Experts of a small language model.
Experts: 64 experts in each of 12 layers, 4 picks a token, a softmax router.
Below are experts of layer 4 (counted from 0) of a mixture-of-experts language model. Rows are named gate (a neuron's input weights, with its number), up (a neuron's input weights, with its number) and show model dimensions 0-255. Each number is 128 + 32 x the weight over its row's rms, rounded and kept within 0 to 255.
Before each expert's rows: "gets" lists some tokens that make up at least twice as much of what it gets as of all text. This comes from a sample of Wikipedia text that the model never trained on. Tokens count by the router's weight.

# expert 33
gets: "9", "8", "7", "6", "5", "4"
gate0 [176 140 129 181 142 115 113  39 197 116 131 182 118 154 155 167 146 122 169 129  69  85 152 163 184 174 125 140 186 104 125 122  85 147 100  95 111  99 136 165 109 182 153 100 117 118  70 138 100 105 126  89 158 122  91 133  86 148 119 181 199 121 179 136 134 139 116 146  51 139 148  85 129 113 162 129 150 115 144 123 160 127 201 100 137 120 126  79 110 151  77 154 153 169 170  79 104 116 128  49 128  74 143 113 115 189 139 134 104 187  90 138 168 108 143 121 118 147 121 163 108 145 145 135 140 118 136 127 130  58 101 149 168 171 110  73 159 132 107 176 103 120 129 131  96 145  94 140  89  76 136  97 146 164 145  67  41  89  85 118 122 123 133 104 136 129 117 111 100 131 166 178 191 130 147 139  81 123 144 121 149  78 104 147 129  98 154 149  98 155 131 152 171 137  97 115  61 120  90 123 182 132 117 163 148 156 102 146 200 220 140 152 117 153 137 147  92 124 167  98 156 126 104 112  94 103 125 133 133 102 204  87 163 107  91 173 149 131 139 110 109 125 120 132 205 127 153 148 186 110 106 117 152 127 159 103]
up0 [175 127 138 180 175 108 116  56 182 104 125 187 126 184 170 167 151 139 149 138  53  73 141 163 169 202 123 123 200  88 117 104  57 138  94 116 115 105 149 180 125 214 161 103 138  90  45 125 116  96 155  83 163 124 107 125  83 143 110 153 206 126 172 129 122 146 106 124  43 151 136  98 125  85 168 152 153 115 133 128 158 140 193 101 124 113 112  83 108 146  76 152 164 167 163  70  97 133 159  69 132  89 152  97 133 178 140 134 116 167 105 138 143  92 144 130 105 128 127 150 105 132 137 142 136 124 130 130 115  85 114 147 148 164  98  92 152 128  93 160 117 125 131 137 122 116  93 145 110  71 150  98 161 165 148  57  78 106 103 118 132 147 129 101 108 122 120 105  84 155 170 181 188 130 159 150  85 137 145 100 131  79 119 154 128 106 168 132 108 161 128 136 145 139  69  97  55 117  93 142 191 133  99 137 135 172  97 156 204 203 134 129 140 150 141 145 113 128 174  91 165 139 140 136 121 115  98 121 141 143 174 107 135  98 105 161 156 117 131 130  98 143 132 141 194 127 176 164 182 118  86 113 153 139 145 107]

# expert 12
gets: "0", "6", "5", "8", "2", "9"
gate0 [143 125 120 104 150 163 154 148  94 125  28 138 178  71 146 134 154 160 100 135 180  66 115 157 146  45  65 136 154  87  61 103 148 158 105 122 166 155 102  78  97 135 140  92 159  84 166  64 150 129  79 127 103 206 115 137 154 119 116 106 130 118 162  63 120 181 123 138 128 105 158 175  97 112 136 142  78 203 157 110 102 173 161 117 107 123 150 117 102 150 171 141 141 145  89  62  90 151 132 118  93 136 106 184 117  96 186 139 157  75 116  93  91 170 138 172 136 139 122 116 122 171 163 127 171 138  89 157  87 126 121 121 138 181 133 170 143 169 129 125 137 129 126 132 146 164 180 110 134 138 140 108 132  95 161  76  89 122 112 103 137  85 127 169 108 100 177 153 135 127 159 219 129 169  59 133  72 126 120 117 171 132 136 144 119 113 114 156  99  99 144 109  95 124 125 132 150 109 151  86  93 169 138 141 125 170  98 181 160  87 128 150 141 176 124 196 112 109 113 123 111 137 110 200 131 123 117 137  94 135 116 101  86 173 149 168 146  90  91  86 153 132  98 157 211 146 180 139 178 126 122  80 126  95 149 109]
up0 [ 81  89 111 114 103 126 150 111 144 110 124  75 143 145 174 152 112 197 181 172 169 107 193 135  92 189 105  93 119 189  92 164 119  54 128 140  68 155 192 160 104 158  99 119 159 129  93 127 137 166 126 131 178 114 145  95 144 145 100 134 115  93 143 130 127 158 106 124 127 125  84 184 113 172  91 144 100 209 129 140  49 127 128 117 153 162 109 122  94 140  82 170  91 170 113 166 117 150 154 178 122 102 135  75 149 123 109  99 144 167 112 152 118 177 112  84  92 100 192 146 122 166 125 119 160 142 161 157 137 123 151 147  86  90 200 105 127 121 130 162 115  80 126 232  73  93 138  76  96 162 125 158 164 153  81 102 155 102 153 119 153 138 150 130 157 103 155 169  78 109 114  70  98  90 167 120  88 158  90 159 106 143  96 156 100 162 132 132  78 153 178 139 158 115 151 141  96 146  96 140 108 146 177  52 109 146 126 127  98 134 107 136 142  92 185  95 132 108 183  91 140 131 147  97 133 134  89 138 114 147  69 125 176 132 115 179 100 134 176 155  97  95 163 116 129 148 103 157 166 133 132 165 141  59 142  93]

# expert 19
gets: " l", " g", " r", " h", " d", "qu"
gate0 [129 107 118 105 172 141 181 152 136 126 165 102 110  79  89 170  92 155  63 114 122 146  85 119 109 180 173 102 156  83 165 242 158 115 127  97 141 137 128 106 104 166 115 120 195 131 118 135 161 108 154  70 115 132 148 115 129 104 188  72 144 122 151 117 141 152 126 116 164 104  90 107 147 111  96 136 162 147 104 112 147 116 147 189 102 153  90 221 112 160 147 108 171 126 174 108 119  65 178 138 131 148  53 116  97 118 157  96 133 133 124 105 144 149  88 137 158 156  98 116 177 141 182  98 138  68  76 140 123 142 121 114 129 113 136 119 141 144 129 122 102 172 125 180 154 156  99 114 112 142 127 173 106 102 142 141  96 124  79 105 129 130 117 105  80 129 139 111  90 164 131 110 218 104  93 164 147 152 188 144  99 131 171 113 144 151 129 106 120 116 163 144 168  87 137 103 113 102 154 148  90 144 151 104  96  86 115 143 119  83 203 111 136 167 186 142 193 163 160 144 189 154 205 161 163 126 132 163 112 108 132  84 126 172 112  83  87 126 123  76 119  91 121 208  69 121 101 150 105 119 152 183 122  53 111  92]
up0 [147 112 126 138 131 146 118  79 106 137 120 149 181 133 110 123 170 107 172 102 162 106 192 119 116  87  92 168  96 123 131 108  79 152 149 166 105 128 176 154 133  47 124 130  82 169 156 135 114 157 131 139 128 137 115  89 146 139 104 182 140 153 118 151 120 106 125 148  93 129 167 118  97 162 135 124  81 111 150 120  90 133 141  91 102 133 173  67 132  86 136 137  82 161  82 145 169 179  69  93 157 146 222 159 146 115  71 115 183 132 149 166 122 103 167 120 156 103 144 149  72  97  86 148 182 188 162 103 144  98 135 177 133 113 100 116 132  88  94  99 172 121 100  79 159 150 107 124 159 180 103 118 124 122 111  88 152 103 160 142 117 112 102 102 192 125 107 154 172  77  90 138  95 152 154 130  81 125 121 110  96 156  83 130  79 106 133 147 159  93  69  88 130 156 142 144  99 180 131 122 166  91 101 167 136 128 151 108 144 168  81 107 134  89  64  79 129  93 107 121 140 106  70 122 108 118 143 161  96 157  98 153 122 103 154 210 175 115 127 184 128 142 116  68 155 141 152 139 147 209 110  47 164 191 174 195]

# expert 7
gets: " L", " R", " D", " C", " B", " S"
gate0 [ 56 123 132 124 154  82 133 143 158 128 128  87 129 171 124 122  78  89 122 117  96 178 117 107 169 141 141 128 130 161 111 114 134  88 129 172 156 142  62 111 103 133 117 178 137 199 135 151 108 131 146 127 156 141  49 159 201 132  76 143 159 131 118 122  86 123 132 128 140 123 156 124 108 122 132  90 119 105 113 181 146 103 105 112 106 112 108 222  84 120  92  45 111 147 187 164 109  91 115  94 135 136 114 112 144 143 149 173 104 153 159 127 107 120 173 138 105 122  73 128 121  31  76  74 103 199  97 124 145 133 128 129  93 128 154  98 171  86 140 169  58 160 163 135  98 120  80 153 145  80 150 178 163 200 112 186 160 130 122 164 125 118 122 133 129 125 101 120 136 152 106 145 205 157  83 139 132 150 197 177 123 149  94 118 129 169 131  75 128  84 144 144 131 154 129  85 111 135 149 138 125 102 154 121 103 117 114 141 126 103  94 206 117 108 138 149 164 109 105 152  61  83 111 179 142 150 116 117 156 127 137 133 152 163 181 168 122  85 135 201 133 125 109 127  54 145 133 115 109 113  99 111 202 131 200  79]
up0 [108 105 192 144 106 156 120  96 122  91 100 128 118 114  75 136 117 155 114 103 164  85 153  90 143  60 115 127  58 126 132 111 112 109 138 154  66 152 142 120 141 125 117 132 118 160  95 134 151  82 120 119  85 179 143 104 102  56 149 124 185 146  87 123 110  67 133 154 115  71  86 115  88 153 136 144 125  71  70 119 137 112 115 121 146 169 110  92 159 111 100 117 203 136 123 116 129 124 115 164 151 119 163 115 128  90 150 134 143 153 142 138 102 142  96 114 159 141 139 144  97 151 134 111 153  46 180 167 126  78 147 126 114  92 133 173  85 129 128 142 204 102 124 151 140 142 129  95 142 164 154  40 159 111 135 149 114 167 169 153  52 106 137 188 124 118 176 192 152  58 192  85 100 135 138 154 207 155  89  80 141 148 139 122 118  91 109 163  91 174 166 126 105 142 144 191 123 117  86 151 106 196 178 146 150 141 110 107 157 115 179 150 131  94 163 144 121  69 139 102 114 162 108 132 109 171 161 137 122 102 157  87 108  81 185 112 128  97 173  96  42 155  76 150 127 144  94 136 167 170 174 137  95  93 112 144]

# expert 24
gets: " V", "et", " m", " M", " p", "\""
gate0 [169  96 104 118 152 141 156 161 103 179 116  83 134 130 134 162 146 152 136  66 163 111  85 146 132 122 104 128 129 162 122 145 131 149 139 107  68  93 123 180 140 126 107 149 131 152  90 142 159 100 189 162 163 102 135  96  92 164  73  83 132 118 118 113 157 116  61  84 150 192  98 145  57 126  77 121 134 146 144 164 133 204 134  95  91 160 103  71 127 126 125 143  92 173 145 100 143  95 117 121 118 127 146 129 129  91  92 144 130 157  79  70 105 124 119 143 173 163 118 181 125 103 161 125  76 134 126  70  97  92 173 170 193 117 118 240 121 124 154 158 135 112  73 130 147 146 136 127 147  97 110 100 109 108 153 119 127 125  37 163  95 131  95 104 109 116 120 114  76 139 143 118  76 124 147 131 141  90 180  99  85  67 141 162  89 116 122 149 128 125  86 187 157 127 148 175 192 130 165 168 155 112  97 121 127 160  41 134 177 116 111  82 157  81 142  79 101 119 116 137 131 172 154  97 132 108  76 134 157 145 154 119 101 139 162 106  57 115  89 111 191 169  95 202 115 161 132  89 135  74 148 137 144 105 108 101]
up0 [ 74 105 169  91 139 125 127  81 155 151 170 148 167 156 149 114 141 137 113 173 104 147 124 129 172 134  94 122 104 133 136 156 152 102 155 145  80 105 104 113 188 130 117 144 164 101 100 171 131 107 110 111 153 112 144 123 164 180 127 123 142 128 157  90  76 153  90  93 152 108 130 126 137 102  80  93 173  65 103  96 152 155 152 128 118 134 116  98 129  76 136  64 144 126 101 148 142  96 160 170  98 138 128 145 130  70  65 130 166 161 107 143 145 181 115 102  78 165 121 140 173 122 164  98 126 113 152 130 142 141 186 105 142 195 142 163 139 137 176 197 128 159  72 131 161 163  81  84 153 112  92 124 105 100 149 176 114 139 213 110 106 154 153 121 145 150  99 126 143 140 136 127 105 101 116 133 114 204 173 190  45 113 169  96 139 134 103 158 119 174 135 153 157 102  91 110 116   0 127 185  95 113 108 119 140 104 164 138 125 163 132 162 117  51 117 106 138 154 128  64 186 178 168 117 124 145 151 138 102 118 119 121 103 121 135 181 139 196 134 121  96 132 113 104  81 150 116 138  85 189  97 126 150 123  84  72]

# expert 20
gets: "C", " A", "S", "A", "T", "O"
gate0 [117 101  56 139 147 151  45 143 178 156  73 109 136 154 101  43 169 110 120 132 186 106 152  98 159 184  74 152  99 104 129 129 194 178  98 109 106 117 110  69 121 116 176 106 122 111 118 138 131 154 195 139 150 165 160 128  90  81 162 113 166  73  66 168 177 111  76 109  84 172  90 150 142 113 180 113 130 174 110 148 147 127 165  91 156 179  89 121 167 109  83 167 170 150 115 123 121 137 124 155 176 147 103 119 121 123 160 129 123 162 133 138 117 162 200 207 115 165 145 124 122  96 133 134 137 170 111 120 114  83 173  83 157 113  98  84 151 103 131 191 153 128 161 125 181 135 103 148 115 131 121 192  90 168 118  78  77 138 109 121 103 113 110 109 135 148 155 104 118 128 173 115 136  90  95 119 143 117  81 148 166 143 119 103 176 104 120 154 142 118 104 135  67  82 139  56 154 138 180 149 101 182 132 131 142 143 128 100 160 116  84 176 101 157 172  86 166 101  80 133 176 160 134 121  92 136  87 144 132 133 163  89 139 146 103 168  96 132 103  67  90 191 116 146 117 108 154 172 175  96 162 150 108 133 124 128]
up0 [ 84 111 120 131 101 113 108 135 118 197 110 104 155  47 127  92 105  45 160 137 106 186 134 153 147 147 150 150 184  79 132  67 102 143 141 143 159 159 139 118 128 138 110 115 146 110 143 155 124 157 135  97 129 148 131 146 147 127 117 123 125  80 160 153 104 172 140  85 133 133  94 146 166 105 152 125  80 178 116  93 148 138 157 103  84  77 130 143 157 146 166  91 182 119 140  64 151 110 189 179 107 107  97 177 166 126 151 125 120 162 129 148 111 179 108 147 113 175 182  83 177 127 114 144 162 170  67  83  76 134 144  89 154 159  54 136 128  95 146 133 143 123  46 142 116 166  86 113  65 122 162  45  99 147 155 136 147 136  46 128 155 175 146 155 192 158 153 154 101 118 135 197 182  94 153 121 100  90  90 156 129 126 107 156 107  96 182 124  70 105 152 137  63 126 118  70 141 155 108 116 158  88 141 149 115 159 138 143 128 153  84 136 170 136 181 130 138 101 150  90  63  83 168 147 147  76 123 125 125 126 152 136 187  88 165 101 127 177 101 138 106 107 107 148 104 100  95  93 119  92 142 153 140 134 115  76]

# expert 22
gets: "9", "E", "A", "0", "U", "S"
gate0 [123 116  66  60  74 188 147 137 121 106 189  96 157 178 116 137 128 110 126 129 117 102 145 107 134 181 143  97 122 132 145 126 123 141 169 127 163  83 135  56 139 164 153 129 170 134  86 100 172  86 154 133 126 177 115 127 140 140 113 117 161 111 145 103 172 126  96 177  47  93 156 130  98  78  91 138  99 119 127 114 138 126 114 164 143 129 158  91  97 214  78  90 114 161 100  95 161 148  69 120  85 135  80 105 152  97 129 178 121 125 158 108  94 120 107  98  90 120 181 128 173 143 125 151 164 150 154 136 183 124  99  67 143  69 172 155 125 153  87 127 132 172 131 147 174 127 161 124 146 120  81 133 121 107 113 142 132 132  63 139 127 118 106  84 111 143 141 110 114 123 116 141 136 121 131 158 118 148 131 124 180 126  89  55 125 151 104 121  94  40 119 125 128 104 204 111 104 143 144 187 121 141 188 173 197 121 164 116 126 158  74 125 150  96 174 124 114  99  70 151 153 129 133 116 103 117 108 148 117 156 196 151 138 130 104 174 151  93 181 146  26 185 124 100  94 139  67 160 161  40 153 123 110 106 142 104]
up0 [ 94 131  86  72  61 137  94  74 133 153 169  44 145 149 148  95  92 141 147 159  95 146 151 162 105 152 107 168 140 149  67 161 142 110 154  87 136  88 120  95 123 172 161 114 151  96 107  75 190  64 144 149  75 168 136  73 164 158 121 193 129  99 165 141 136 120 145 166 102  78 165 110 111  91 139 156  90 106 112 140  95 118 109 155 152  81 104  97 166 181  89 151  85 101 103  90 145 104 107 130 155 163  97  84 129 135 101 168  81 138 118 143 130 172 127 102 142  95 158 129 132 154 110 145 124 174 141 168 134 155 148 107 187 101 180 144 168  89  85 100 152 153 146 151 140 142 164 126 113 185 120 176 135 101 123  96 122 137  92 137 166 165 120  74 110 137  98 104 131 146 127 165 111 137 122  79  98 152 146 171 184 139  36 130 111 154 105 197 118 114 169 161 179 121 178 116 158  97 148 114 124 100 205 164 171  90 138 111  79 150  85 136 136 159 166 114 146 184  84 151 103  86  99 132  87 115 116 112 153 142 204 124 145 155 104 156 110 106 148 191  94 171  88  99 140 112 103 110 145  54 133  94 155 158 138 120]

# expert 38
gets: "5", "3", " –", " —", "est", "4"
gate0 [111 173 100 124 211 201 136 147 111  90 156 146 136 144 123 129  72 160 149 134 185 178 108 142  94 135 138 116  89 168  98 132 187  96 184 161 110 130 177  89 114 129 104 141 120 184 156  69 159 146 135 136 137 121 128 109 140 168  70 198  88  39 164  83 130 146 104 110 103 137 103  87 103 137 156 116  66 174 100 114 158 135 111 113 121 114 139  81 148 140 158 130 102 153 125 125 180 175 201 129 164 102 107 134  89 161  85 131 123 154 105 170  75 155 138 101 116 162  86  95 150  64 158 138 112 103 101 156 118 112  93 106 152 154 113  38 131 145 100  86 123 157 163 106 162 108  64 145 113 157 162 161 153 130  76  94 117 186  68 153 173 120 161 138  97 144 118  92 125 102  82 103 174 113 155 131 105 132 125 105 179 189 143 148 173 114 138 160 126 154 139 117 128 158 169 115  74 112 109 189 133  90 109 133 167  89 109 101 106 165 103 119 105  78 150 159 142 123 128 136 190 149  74  88 157 144 117  29 162 104 136 140 165 145 139 167 136 131 112 143 145 105 107 154  80 162  90 134 134 107 163 169 120 164 114 126]
up0 [130 169  97 187 123 124  83  67 122 126 140 127 103 117 135  81 105 138 123 157  55 126 130 110 179  76 132  95  93 172  89 127 165 143  84  96 164 154 114 120 129 188 124 105 128 100 146 141 155 139 128 160 191 103  80 162 154 117 176 120  83 154  77  96 109 159 108 128  80  73 167 169 138 155 147 106 130 108 147 149  93 172 125  70 148 115 103 152 154  94 114 116 144 157 164 102 119 120  71 184 102 163 105 182 115 104 163 160 187 107 141  88 153 148 178 152 134 194 172 167 160 188 133 126 116 115 120  49  77 116  82 103  92 108 142 143  85 118 150 169 140 100 123 115  98 104 154  94 158 138 153 119 145 133 123 174 144  85 196 119  64 148 129  70 118 105 115 137 105 142 116 153 123 139 111 148 128 102 121  81 104 105 139 180 167 129 106 110 108 100  99 130 155 102 120 148 189 154 132 143 121 161 141 199  88 165 185 162 108 133  52 131 121 203 132 120 137 142  88  99  63 174 184 147 179 131 159 174  88 116 148 124 161 109 107 164 124 131 117 107  70 156 192  69 117  89 129 129 107 156 106 183 155  98 129 164]

# expert 29
gets: " (", "-", " f", " F", " H", " P"
gate0 [152 231 112 136 162 103 147 148 128  91 144 144 132 147  85  66 100 128 119 159 119 116 144 177 132 152 141 130 124  70  61 128 102 128  73 112 129 134 136 105 157 110 100 126 116 127 142 180 167 152 112 147 101 122 128 104 136 155 147 148 127 120 175 137 111 104 132  99 149 118 142 112 133 120 119 191  92 157 158 109 113 150 194 156 146  96 119 188 163  71  94  62  95 104 111 124 122  85 168  95 130 121 194  76 131  88 114  89 157 185 180 131 125 125 156  91  74  67  99 102 105 206  68  34 125 147  84 150 130 184 110  81  63  85 119  95 129 172 110 199 120 185 123 153 178 158  94 148  99 135 150 140  89 202 122 171 148 143 148  89  81  93 149 162 106 176  78 161 141 116 118 141 135 123 152 115  96 124 101 139 118  88 126 138 118  91 108  97 134 146 128 146 120 131 183 120  71 125 117 132 159  84  96 135 165 137 110 124 114 153 138 213 139 160 152 158 167 157 105 109  43  97 145 171 115 140 158 132 108 182 131 140  97 154 101 166 126 139 133 101 161  84 139 144 133 118 111  88  97 105 120 128 177 180 125  85]
up0 [130 107 162 173 127 161  93 136 153 123 118 101 150 158 165  98 139 151 145  89 159 128 134 118 191 138  68 107 144 164 197 156 144 175 174 139 157 100 151 156  86 174 127 102 129 148 158  98  68 173 153 109 153 166 191 121 174 119 121 187  99  44 182 114  66 188 130 157  93  82 122 138 154 113 132  78  95  86 157  96 145  73  97 150  97 134 123  97 165 113 149 149 133 175 146 131 147 159  77 129 148 155 129 171  99 178 144 121 106 108 119 149 157 132 123 174 137 118 131  87 107  64 156 162  53 129 140 105 105 110  94 151 137 115 155 124 117 134 136 108 168 119 125  82 104  90 167 110  98 144 116 144 150 118  96  92 142 140 123 140 140 173 117 174  33 127 139 153 131 106 116 143 226 121 134 129 112 129 151 116 175 200 101  95 148 128 137 117 101 152 116 121 100 114  82 123 118 144 114 128  66 130 145 110 111 118 129 148  86 204 114  54  67 147  89 117  52 125 137 178 163 133 105 129  97 148 159 110 163  47 145  82 106  94 186 128 133 160 109 115 111 107  92  90 104 106 178 142 123 170 192 131  87 140 105 115]